config.yaml
router_score: "sigmoid"
normalize_top_k: true
init_std_router: 0.00717
norm_place: "pre"
positions: "rope"
parallel_block: false
learning_rate: 0.0105
max_seq_len: 256
dataset: "wikipedia_en"
Below are experts of layer 6 (counted from 0) of a mixture-of-experts language model. Rows are named router (the router's row for the expert), down (a neuron's output weights, with its number) and show model dimensions 0-159. Each number is 50 + 15 x the weight over its row's rms, rounded and kept within 0 to 99.
After each expert's rows: "comes before" lists some tokens at least twice as common just after its tokens as in all text. This comes from a sample of Wikipedia text that the model never trained on. Tokens count by the router's weight.

# expert 27
router:48 82 70 64 68 56 42 25 49 46 28 51 79 61 54 65 60 37 76 74 54 52 88 77 58 21 52 54 29 49 65 67 37 60 40 68 51 52 43 65 40 41 53 17 59 44 68 29 44 41 30 47 20 66 58 44 46 44 53 63 54 45 44 54 66 32 72 67 24 34 65 49 41 40 51 56 47 80 46 33 48 58 35 42 37 46 65 42 53 65 62 54 59 25 32 61 57 60 66 63 57 58 59 42 74 55 48 40 89 26 26 67 65 68 58 48 33 63 43 56 20 46 74 42 51 59 41 81 75 34 47 52 45 30 42 35 57 60 43 18 58 21 47 58 57 50 50 52 49 51 37 42 63 49 71 64 67 25 64 52
down0:39 43 64 51 54 49 35 50 29 55 58 70 29 76 43 49 72 46 49 61 38 57 37 75 58 46 58 29 44 57 33 58 39 34 49 60 48 72 47 46 26 80 49 59 45 52 42 63 65 55 57 18 43 62 28 59 38 55 58 43 45 45 34 27 67 66 35 53 71 73 50 66 36 81 67 61 60 48 69 20 60 45 69 72 47 50 76 54 84 88 43 83 63 43 38 50 35 18 49 71 30 42 53 41 33 38 53 41 33 26 52 58 29 29 34 68 55 45 30 65 48 55 60 71 45 45 72 35 45 55 64 80 36 51 35 54 52 41 61 50 73 69 62 59 71 42 27 67 60 50 50 47 35 61 34 34 50 47 51 09
comes before: ",", " |", " (", ")", ";", "'"

# expert 18
router:49 50 73 75 53 56 37 62 61 36 65 74 56 42 52 53 62 54 53 46 48 99 48 16 53 39 40 54 52 30 35 42 53 58 48 52 81 58 42 77 52 64 18 45 60 50 37 36 57 53 48 13 46 45 35 32 47 68 46 83 45 30 60 49 18 43 37 64 41 33 39 41 51 58 43 41 74 63 51 68 28 38 55 64 43 41 58 42 41 38 55 48 49 48 63 69 48 64 54 60 24 16 37 93 63 39 50 61 43 19 48 68 60 60 36 46 40 32 52 54 56 34 73 53 62 46 38 67 44 69 81 56 30 67 37 44 43 57 57 33 63 79 51 64 23 60 56 51 55 55 27 38 54 51 25 59 62 42 28 54
down0:50 49 74 64 68 53 62 59 42 55 38 36 54 44 54 50 33 48 51 22 29 36 34 24 95 56 41 54 57 66 53 61 57 43 45 54 40 41 34 63 40 07 42 39 59 62 40 33 47 52 50 68 46 63 42 51 44 49 43 36 48 33 57 51 55 64 25 41 64 43 22 74 46 42 58 58 69 69 33 51 51 60 56 41 35 51 40 51 36 33 37 18 56 66 22 44 24 71 58 27 66 49 43 40 57 45 38 62 42 57 21 42 35 57 68 31 06 89 44 35 68 38 62 45 63 24 46 30 39 36 32 56 67 60 52 64 65 67 71 13 31 42 49 56 56 59 51 45 82 68 56 59 53 40 19 48 41 57 60 55
comes before: "1", "0", "2", "9", "3", "8"

# expert 8
router:42 64 49 27 51 77 32 42 51 70 55 63 50 58 42 47 47 51 38 36 57 57 85 36 16 56 44 65 63 31 24 60 50 61 36 62 63 79 40 66 43 39 41 48 76 42 54 53 50 57 49 06 58 42 40 43 36 48 45 73 44 35 53 43 44 27 77 72 59 31 55 52 68 29 61 43 58 62 52 30 49 64 31 67 46 33 54 50 34 64 49 58 55 60 36 77 50 72 44 56 29 33 36 87 54 37 55 59 78 31 38 49 78 81 57 51 37 25 27 35 42 46 55 55 53 58 76 47 55 97 59 55 36 54 61 31 39 54 41 72 63 71 53 64 36 34 36 52 58 49 53 25 24 54 42 61 70 62 55 60
down0:14 48 53 75 48 47 49 58 67 54 63 54 37 81 33 55 28 99 63 62 49 48 31 60 48 65 42 42 50 42 28 57 64 47 46 59 53 50 41 64 65 15 43 64 25 78 73 67 58 36 69 42 38 59 43 45 49 42 37 44 70 25 48 45 42 52 52 52 63 55 42 52 26 46 75 64 49 60 50 60 58 17 50 65 43 48 63 52 48 44 28 68 31 60 56 27 56 32 48 59 48 69 77 47 28 67 57 32 46 01 64 31 50 55 41 55 69 63 50 61 12 83 43 43 61 49 42 46 51 63 53 64 74 35 43 57 46 55 58 30 50 62 38 34 56 67 29 53 61 56 24 48 55 41 65 47 33 62 25 41
comes before: "1", "0", "2", "9", "3", "8"

# expert 24
router:52 65 39 63 49 07 56 54 55 38 40 67 58 30 50 60 75 64 34 59 55 55 56 67 54 56 35 53 39 36 61 71 34 44 50 53 22 54 31 47 27 38 38 28 33 24 32 62 64 34 48 36 52 53 12 52 41 56 43 44 48 73 58 06 33 64 27 54 59 50 51 58 31 38 57 28 27 58 60 62 49 33 23 44 55 33 54 29 50 43 55 44 52 75 59 59 56 63 69 64 61 70 28 51 62 34 41 64 87 47 38 71 25 66 53 58 79 54 32 64 34 40 70 41 50 40 31 22 63 74 79 48 20 32 28 45 32 44 46 54 44 40 45 41 65 56 55 48 50 59 48 34 57 37 34 61 57 58 72 70
down0:49 57 88 65 60 54 58 49 24 61 50 36 36 76 35 53 60 59 72 46 57 31 56 58 70 51 62 57 45 34 59 64 64 47 67 72 44 76 20 78 38 22 52 37 45 52 53 36 38 63 81 39 58 47 37 63 55 73 58 66 54 44 61 24 54 23 36 31 37 68 44 41 40 56 45 67 43 72 48 63 55 27 37 62 61 58 45 60 35 68 41 28 21 40 41 51 77 46 70 66 38 48 68 46 33 34 65 42 52 41 70 35 72 63 55 53 64 51 69 52 31 43 81 44 40 45 44 83 66 47 82 38 51 37 60 70 48 52 73 31 47 82 70 49 63 45 32 60 45 63 83 41 54 39 74 71 53 63 43 42
comes before: "\n", "-", ":", "==", "=", " =="

# expert 0
router:57 51 50 50 59 62 44 64 47 36 47 55 56 43 61 63 52 55 37 54 58 35 38 35 61 43 41 81 61 40 47 64 63 43 41 52 69 65 23 49 38 34 34 61 53 73 50 82 43 44 65 43 49 49 54 57 03 53 17 57 71 67 54 61 46 55 65 62 37 80 44 72 78 40 46 69 39 54 39 67 38 67 40 50 44 37 50 34 43 52 49 70 65 39 51 55 36 17 48 36 31 51 23 69 54 03 57 68 62 43 42 59 65 55 41 48 53 60 32 16 38 57 51 28 55 24 61 55 69 59 46 49 47 48 43 45 61 55 19 60 55 20 33 18 66 43 51 57 92 47 39 31 56 35 83 77 49 36 59 46
down0:39 62 68 26 51 30 53 62 13 60 60 48 48 43 42 41 27 68 47 35 63 33 62 59 34 43 52 33 40 57 38 30 47 51 33 30 45 53 32 45 50 54 64 54 67 56 47 61 66 28 53 76 42 38 61 39 49 77 62 51 53 26 33 65 60 57 63 70 53 54 44 59 57 69 77 73 20 65 42 52 69 49 56 50 56 38 46 61 54 56 35 73 47 65 77 65 50 41 64 72 37 58 34 55 50 77 47 64 70 45 54 28 39 94 33 69 45 53 40 66 40 37 74 34 58 45 46 63 63 27 64 38 57 57 54 74 36 45 51 44 72 49 31 44 29 70 72 40 56 35 35 03 48 12 41 35 32 33 53 72
comes before: " the", " a", " to", " in", " his", " by"

# expert 4
router:53 42 64 35 46 52 52 69 55 34 48 71 66 62 68 47 31 57 42 48 78 51 34 49 55 57 28 57 59 49 38 62 55 46 45 57 62 68 30 62 53 43 26 44 61 68 66 66 49 33 60 48 46 63 37 54 10 52 19 48 58 68 54 47 22 52 60 68 25 67 57 61 60 45 29 48 39 42 48 50 44 52 45 51 52 45 49 51 17 59 35 55 67 36 39 59 26 08 60 23 01 49 18 65 60 06 47 60 52 38 43 54 71 74 39 48 35 64 32 30 48 60 49 33 46 25 53 47 66 71 42 53 42 54 45 19 61 44 57 63 61 45 45 33 62 30 36 57 81 43 48 35 59 55 72 63 23 38 37 36
down0:75 49 55 64 64 46 95 84 14 46 31 70 34 57 47 55 45 43 40 33 45 56 52 73 70 63 39 68 55 36 49 41 27 82 59 39 21 59 62 27 30 71 58 54 65 47 34 52 41 44 54 42 64 75 71 63 49 44 36 36 58 80 50 63 59 63 61 54 44 32 64 57 65 61 25 48 36 55 76 63 34 38 48 50 68 43 42 47 34 32 53 53 32 34 41 43 63 61 39 65 36 43 15 51 31 41 70 45 53 70 42 40 54 43 54 25 37 35 37 30 54 39 29 29 47 24 47 43 71 56 52 59 65 55 38 67 64 25 36 76 70 57 38 46 42 57 45 59 58 57 50 20 65 74 73 45 54 25 54 67
comes before: " the", " a", " to", " his", " The", " he"

# expert 7
router:70 64 93 52 41 54 50 43 63 53 43 73 59 57 30 54 39 59 41 55 45 74 78 18 18 38 32 55 45 48 47 47 63 48 50 55 63 48 33 69 56 51 29 36 68 36 53 46 60 52 40 00 55 50 39 46 43 73 40 72 52 50 47 50 22 28 49 49 28 15 82 43 69 57 38 35 83 53 44 47 49 64 49 68 65 40 71 42 59 52 34 48 50 54 51 59 30 64 66 40 31 32 47 57 39 41 71 51 72 35 32 62 71 44 53 44 41 23 35 34 48 51 65 46 56 50 56 38 65 70 75 41 40 49 51 45 44 60 54 54 43 83 59 39 17 47 60 47 36 29 22 17 38 32 35 51 56 52 65 50
down0:54 50 68 54 35 58 16 54 42 30 56 61 60 32 35 59 41 50 42 45 50 50 29 41 68 68 41 45 51 53 47 53 63 87 51 54 39 25 83 47 69 49 41 50 73 43 63 31 43 33 72 94 39 61 76 54 17 58 50 74 48 47 56 59 52 57 72 55 49 76 66 36 45 56 42 37 56 45 48 60 48 30 37 29 46 38 63 57 59 58 45 62 69 57 42 20 56 67 20 58 48 67 34 74 44 62 70 41 47 39 39 55 35 51 36 43 82 28 14 60 55 66 53 52 33 62 43 63 41 67 69 68 41 51 44 58 11 58 49 31 28 54 67 49 61 37 71 66 38 50 52 17 30 60 51 58 27 57 26 38
comes before: "1", "0", "2", "9", "3", "8"

# expert 25
router:60 60 92 72 46 56 45 48 55 46 72 79 78 37 50 61 41 52 45 64 39 57 45 19 24 52 45 56 43 45 59 58 44 47 42 71 46 65 47 61 55 48 21 50 60 48 58 50 46 53 24 14 55 60 47 34 45 79 49 70 66 48 46 61 22 30 63 80 38 24 55 31 67 63 43 35 79 58 66 46 35 61 46 58 31 41 74 49 61 44 61 52 53 44 37 77 70 67 67 52 33 29 43 76 61 48 49 56 55 22 33 64 58 57 40 57 41 24 42 60 50 52 93 40 51 56 50 50 43 86 75 43 21 64 43 57 53 50 54 47 50 85 65 67 22 47 63 32 51 57 36 37 38 51 33 60 56 50 62 47
down0:32 62 39 44 07 32 54 35 21 38 49 62 51 58 44 34 45 58 20 49 49 54 49 35 45 64 60 52 62 27 65 56 45 58 56 64 54 52 44 40 35 68 60 51 46 65 16 50 51 68 63 61 40 53 69 67 34 52 52 37 36 65 55 40 71 65 25 47 75 28 39 50 32 72 33 51 46 12 45 52 82 48 64 49 74 81 30 59 55 78 50 56 60 30 53 17 54 25 42 67 48 53 42 49 66 37 56 43 28 57 58 59 40 62 92 72 50 59 38 27 40 72 35 39 55 62 50 43 68 37 50 74 90 46 41 73 48 57 38 21 62 57 60 64 39 56 51 66 56 62 60 65 63 32 56 28 57 55 49 51
comes before: "0", "1", "2", "9", "8", "3"

# expert 30
router:40 58 44 52 54 59 38 55 35 62 47 56 52 51 60 72 50 30 44 63 70 35 71 26 52 46 47 78 56 46 24 52 60 53 58 56 47 47 25 19 32 24 61 65 74 66 40 46 53 43 37 44 38 34 51 47 32 62 27 67 63 55 58 37 57 27 93 56 52 65 53 54 61 43 37 30 54 59 52 71 50 63 45 70 20 42 74 66 52 58 69 42 74 63 32 67 65 42 45 46 30 64 37 81 44 00 47 54 85 50 31 53 43 86 60 60 38 44 32 47 38 58 48 36 63 29 58 52 50 72 55 66 49 44 62 50 29 63 19 48 47 21 43 43 44 46 65 43 69 65 46 29 45 37 52 52 54 66 77 69
down0:51 19 78 66 43 47 39 43 49 57 49 37 41 61 65 33 65 57 36 56 59 47 53 77 68 43 46 65 37 35 49 45 70 34 45 37 28 53 53 75 25 63 49 51 32 60 61 77 39 31 36 48 54 86 63 40 50 74 19 30 55 50 39 54 57 40 36 63 40 36 72 54 44 47 50 57 55 56 42 53 60 84 54 49 72 69 60 46 57 66 36 62 19 28 62 45 72 27 33 70 44 44 43 64 31 53 68 59 74 32 47 55 81 39 60 36 61 55 40 56 40 55 72 36 23 59 63 56 22 69 52 43 87 45 46 28 79 67 49 53 74 98 42 61 42 54 71 48 57 48 60 40 54 43 70 54 49 46 32 57
comes before: " of", ",", " in", " to", ".", " and"

# expert 2
router:30 66 49 36 42 42 18 46 24 46 41 66 52 60 77 41 74 36 49 17 46 55 62 67 30 69 28 66 41 41 51 44 53 43 26 61 62 50 22 28 32 48 14 16 25 41 73 54 43 55 38 64 22 65 24 53 35 52 43 44 49 46 43 63 54 61 60 44 45 60 46 43 63 40 50 60 52 56 84 65 47 22 46 35 43 51 64 31 49 58 38 56 51 40 47 33 54 58 45 30 32 41 40 39 63 38 10 70 81 34 49 73 51 62 67 33 52 68 36 65 55 47 70 37 51 32 28 49 53 80 56 39 36 46 19 39 49 64 58 66 57 70 62 45 46 65 33 65 65 62 54 22 41 33 58 56 54 31 49 61
down0:46 61 47 47 48 73 36 59 49 48 48 39 45 51 82 50 31 47 74 43 48 37 50 34 51 32 65 47 48 69 58 69 36 74 51 62 60 23 44 62 72 43 51 19 28 52 45 58 57 63 62 72 59 45 32 11 49 44 46 41 59 45 34 40 32 44 54 38 78 80 30 42 55 45 77 28 31 56 38 60 43 38 48 44 37 66 59 42 31 41 47 52 37 51 39 68 64 40 94 62 79 43 59 47 45 55 32 77 34 29 63 55 45 60 25 67 51 45 44 67 50 49 39 41 34 19 31 59 26 68 37 42 43 66 48 62 31 47 76 55 54 53 46 58 21 45 45 57 56 70 64 24 72 31 36 84 50 24 22 60
comes before: "\n", " ", "-", "|", " The", "The"

# expert 13
router:49 70 65 50 63 60 59 58 56 48 55 51 71 51 49 68 38 42 31 38 52 46 44 30 63 63 43 77 61 53 26 69 55 28 49 64 71 47 30 43 44 29 50 51 63 75 31 36 35 51 26 53 55 42 26 33 44 52 37 35 54 34 37 24 42 22 64 26 29 52 53 42 19 35 37 18 53 50 60 25 33 57 56 75 30 47 76 60 30 76 46 36 64 38 62 69 65 43 20 41 28 32 34 47 49 40 44 56 81 59 38 53 34 78 33 60 34 58 35 69 62 49 36 34 47 29 39 37 57 66 98 53 52 51 32 64 14 63 34 52 61 46 58 46 28 51 65 67 53 56 62 37 46 51 40 59 37 49 63 33
down0:56 42 48 40 37 36 39 34 52 44 46 56 41 33 74 36 54 72 56 43 74 74 42 48 23 40 52 36 53 27 59 52 66 48 27 76 27 31 36 73 57 62 01 33 32 31 59 82 50 54 55 33 68 51 43 48 36 52 38 29 49 53 52 44 65 31 53 75 44 59 68 67 72 53 55 48 44 58 28 51 17 57 74 71 56 48 34 51 62 61 55 58 54 48 81 60 42 50 59 56 46 59 46 65 79 53 44 39 40 30 58 66 45 50 71 56 53 38 22 28 38 51 50 44 61 54 31 64 62 43 45 31 52 37 26 74 76 49 70 41 66 82 36 56 20 23 65 41 40 38 57 67 41 48 24 59 40 52 30 26
comes before: " of", ",", " in", " to", " and", "ing"

# expert 10
router:43 73 64 55 75 44 48 29 37 84 32 63 48 57 51 49 72 38 32 68 46 93 64 85 48 44 39 64 43 48 68 66 44 39 58 84 56 43 35 57 38 43 34 17 64 27 35 52 64 37 30 32 66 54 57 43 41 62 46 36 32 58 43 46 31 36 45 65 30 51 51 47 72 21 33 37 37 59 48 56 50 63 32 67 56 56 56 47 41 61 34 39 54 69 55 47 49 44 54 42 65 35 26 34 56 49 56 44 69 24 14 61 50 59 46 62 54 11 46 50 47 56 98 48 53 53 58 30 54 52 42 53 41 51 29 46 54 51 38 61 58 48 49 49 22 69 38 70 46 46 62 32 51 27 44 62 72 30 60 88
down0:45 28 26 49 46 54 66 38 64 38 61 56 69 36 75 67 61 39 49 70 80 65 49 56 54 52 38 70 51 59 51 66 16 68 33 63 34 46 41 57 32 44 19 74 42 73 75 38 52 68 38 41 29 55 39 48 45 73 47 56 62 53 64 81 38 49 45 48 53 68 21 53 54 35 48 47 68 82 73 68 31 62 23 67 42 56 47 45 21 39 41 36 49 61 24 43 45 67 24 57 56 38 77 57 42 43 67 65 36 63 60 57 53 30 41 54 60 80 45 21 46 40 34 52 62 57 26 48 55 62 49 40 47 55 27 20 34 37 42 42 48 63 42 41 66 62 51 48 73 77 65 42 40 55 52 18 46 47 45 15
comes before: " |", " ", "0", "9", "5", "8"

# expert 17
router:61 57 57 61 45 51 44 69 47 39 53 63 74 70 28 43 34 28 78 42 56 56 52 55 27 53 32 57 48 42 44 32 47 23 20 44 63 53 30 22 14 45 30 20 41 46 58 44 69 36 32 38 42 30 34 47 20 76 54 50 29 35 53 58 13 49 58 45 48 86 69 49 66 40 25 43 58 49 59 71 54 42 57 46 40 52 56 62 52 64 32 40 49 51 50 40 60 68 40 52 52 29 57 47 68 30 21 54 67 30 56 58 84 57 66 37 52 50 42 51 58 59 64 42 59 58 33 68 61 49 52 37 45 60 14 50 50 63 68 71 40 78 40 59 56 62 34 65 77 36 35 26 39 24 69 67 62 33 37 35
down0:31 70 68 56 74 46 47 49 39 41 48 52 45 47 29 66 33 26 62 42 50 86 56 45 71 49 53 55 60 38 38 31 56 58 55 51 35 45 52 61 78 32 30 53 44 57 55 83 89 47 64 53 67 49 56 36 75 34 65 63 36 59 57 39 34 33 64 40 39 44 47 54 52 75 58 54 61 43 45 59 30 63 41 43 76 79 24 35 50 76 35 46 43 61 31 38 76 79 47 33 50 40 58 32 63 39 44 66 47 66 64 45 35 48 55 55 57 25 52 59 76 48 54 52 28 60 53 59 60 36 57 36 31 59 36 55 48 55 21 64 27 18 34 80 69 89 61 55 68 32 50 58 42 57 23 69 20 44 53 60
comes before: " ", "\n", " The", " \"", " In", " He"

# expert 9
router:64 57 58 61 58 53 44 61 43 52 62 53 71 48 36 66 29 23 61 67 67 34 69 42 74 47 41 75 64 43 44 65 44 38 28 52 61 67 27 35 27 30 53 40 88 67 38 66 42 55 33 43 42 34 54 41 21 90 35 46 84 55 62 42 52 48 66 29 36 72 56 45 63 55 58 35 48 57 56 62 47 56 57 30 19 54 70 46 32 65 50 44 64 29 33 53 56 43 50 34 47 52 39 57 55 08 45 43 95 47 61 58 38 63 54 37 49 72 20 64 34 62 45 07 64 38 52 70 53 53 54 55 62 48 41 62 51 68 51 58 59 22 40 39 38 22 51 45 71 44 33 36 31 56 66 59 53 55 56 45
down0:47 55 45 40 34 28 68 29 13 40 33 68 53 51 27 46 37 49 50 33 45 38 36 70 36 67 73 46 51 46 75 59 40 49 45 29 26 31 48 53 41 63 25 41 51 41 64 63 52 38 53 52 64 59 40 87 36 73 38 55 44 79 82 38 59 39 73 45 32 55 51 22 45 48 34 56 31 70 49 63 60 40 45 52 39 35 36 43 55 44 48 52 66 40 40 35 62 48 65 30 54 65 78 41 65 56 46 52 51 35 61 36 76 37 44 51 36 50 51 88 63 51 58 51 68 49 35 76 30 19 53 56 15 71 43 61 52 40 58 48 62 30 63 52 51 31 47 38 81 34 67 40 52 74 76 27 25 35 55 73
comes before: ",", " and", " of", ".", " in", " to"

# expert 11
router:20 82 44 67 42 23 50 54 51 53 60 53 69 62 66 57 41 52 56 56 70 78 62 86 56 54 24 71 35 43 40 43 55 26 30 47 49 57 45 43 01 39 42 39 32 36 31 55 69 47 54 38 55 37 49 42 37 72 46 36 40 20 55 36 30 61 41 63 51 65 59 48 68 33 51 45 56 50 53 57 55 52 45 57 25 76 53 60 51 79 31 26 49 27 53 54 40 71 15 61 53 23 30 23 49 51 18 58 56 23 60 55 70 50 69 62 39 49 62 45 44 37 66 56 47 42 33 58 53 59 69 31 44 60 30 22 52 46 57 55 43 73 30 54 42 61 45 73 57 65 64 49 54 46 63 70 62 42 35 82
down0:54 38 47 44 35 48 42 49 63 55 17 63 78 70 16 70 65 67 60 39 66 49 77 72 63 53 62 35 26 44 39 86 63 36 69 54 44 55 53 63 26 67 69 39 54 32 51 57 39 25 33 62 18 72 49 63 46 50 52 52 56 68 42 30 46 32 38 30 54 61 40 52 58 38 64 21 70 70 59 41 43 35 43 47 46 44 38 31 62 70 32 69 49 63 48 60 56 65 64 55 43 44 30 51 53 57 25 66 45 25 58 63 35 37 74 57 34 61 29 67 53 41 57 42 52 46 69 70 42 64 68 49 49 31 50 53 37 53 38 63 49 39 25 44 71 53 55 49 48 70 47 58 62 40 02 40 10 52 78 68
comes before: " ", " \"", " —", " M", " P", " C"

# expert 29
router:78 67 57 40 48 48 32 33 38 61 52 49 55 31 56 62 31 45 55 64 84 29 78 53 70 43 58 64 48 30 51 61 35 58 47 65 36 62 44 16 39 26 67 50 71 73 55 58 52 75 39 36 29 33 30 29 45 50 45 69 54 29 74 57 46 34 47 77 46 58 67 60 38 37 60 36 65 84 51 47 42 52 59 54 26 67 44 41 41 77 32 53 76 49 69 74 52 51 40 53 41 69 38 64 55 55 30 31 74 45 69 79 50 68 61 50 44 43 31 64 42 59 56 34 37 43 38 48 66 27 94 35 59 44 43 38 51 67 80 19 47 27 58 49 64 46 66 50 58 30 49 40 32 59 58 68 44 44 63 36
down0:40 58 62 34 46 49 34 64 85 54 62 44 38 72 28 43 78 27 56 47 63 66 52 50 58 67 57 44 71 86 66 60 57 64 37 46 14 41 54 51 19 72 48 55 56 64 46 51 60 48 31 52 33 63 50 47 71 49 36 47 61 54 37 66 26 54 58 64 59 23 61 57 57 39 36 54 48 37 52 51 62 43 24 97 41 45 43 49 51 42 65 67 40 55 24 40 32 31 73 59 15 53 53 50 28 48 36 46 47 36 33 47 31 47 82 49 35 51 44 65 40 36 54 54 89 70 64 63 65 34 23 67 41 56 64 27 48 55 28 75 60 19 52 68 47 56 40 55 41 62 44 36 68 51 43 45 80 36 58 49
comes before: ",", " of", " and", " in", " (", "'"

# expert 21
router:41 47 29 38 69 54 60 45 43 35 49 57 41 48 67 56 43 41 22 36 56 76 44 72 03 48 36 67 58 43 35 72 67 31 61 81 50 47 25 49 57 35 52 26 67 37 37 30 58 46 28 10 52 76 39 60 34 86 38 56 47 35 60 55 35 35 61 56 51 27 48 35 54 36 33 65 60 42 41 71 50 67 28 51 58 96 30 56 41 66 12 58 66 52 63 38 25 33 49 59 56 51 45 66 59 60 59 46 59 45 35 58 73 49 49 37 58 43 35 60 37 54 64 51 43 51 33 58 48 58 50 54 56 57 42 41 40 40 57 72 34 70 47 42 73 47 63 57 50 59 62 18 36 76 38 87 52 58 49 50
down0:45 57 55 57 45 39 46 63 61 52 61 72 40 83 76 29 41 35 41 36 65 29 83 55 51 60 67 34 52 61 69 35 76 33 64 73 62 48 27 49 39 43 47 24 43 39 44 47 63 34 51 38 52 70 51 55 46 51 59 45 57 56 75 39 30 55 62 39 92 45 30 68 49 34 47 63 83 49 71 59 43 61 52 58 59 53 50 64 69 30 62 46 34 82 40 79 44 40 60 43 75 47 64 30 46 31 40 49 50 36 67 75 63 47 44 50 63 77 50 45 39 37 34 45 57 53 29 74 41 56 40 31 66 63 21 36 56 51 59 61 64 40 64 41 29 48 47 76 35 70 65 50 54 25 06 54 42 53 31 24
comes before: " |", " ", "|", "–", " /"

# expert 1
router:27 52 53 45 35 58 28 62 46 41 50 53 51 15 68 37 43 41 44 36 42 77 56 48 55 53 16 78 44 47 38 31 66 31 19 54 83 54 38 37 50 43 15 32 54 29 66 59 54 53 48 32 31 77 26 40 35 64 33 69 57 61 54 54 43 54 58 33 33 31 47 79 39 48 48 49 58 42 71 47 49 51 41 49 56 33 75 46 22 54 26 50 54 65 56 64 39 69 58 40 23 32 39 77 57 34 37 77 57 43 59 51 28 54 50 28 31 57 31 45 27 21 75 23 53 29 49 43 48 65 61 43 41 49 48 53 58 51 36 50 49 56 36 30 37 57 45 39 66 57 35 22 47 62 24 81 80 56 44 45
down0:22 51 38 50 52 38 55 60 83 42 41 37 53 56 54 46 52 40 56 38 51 47 32 70 32 58 77 42 27 66 39 66 53 22 55 78 34 62 16 72 41 42 47 64 35 34 36 30 45 63 73 55 32 43 53 50 47 65 31 57 65 32 44 61 68 37 63 46 72 49 48 65 60 55 74 29 61 60 24 45 63 54 48 74 35 29 37 53 24 20 59 40 32 39 58 84 39 42 52 48 42 48 44 49 27 59 64 60 55 46 56 25 66 71 71 61 65 38 48 40 56 76 20 51 29 68 47 63 44 58 25 31 18 31 38 43 35 83 58 52 45 83 52 54 34 74 28 66 47 46 42 35 59 67 62 53 64 45 54 55
comes before: "\n", "-", "|", "1", "2", "=="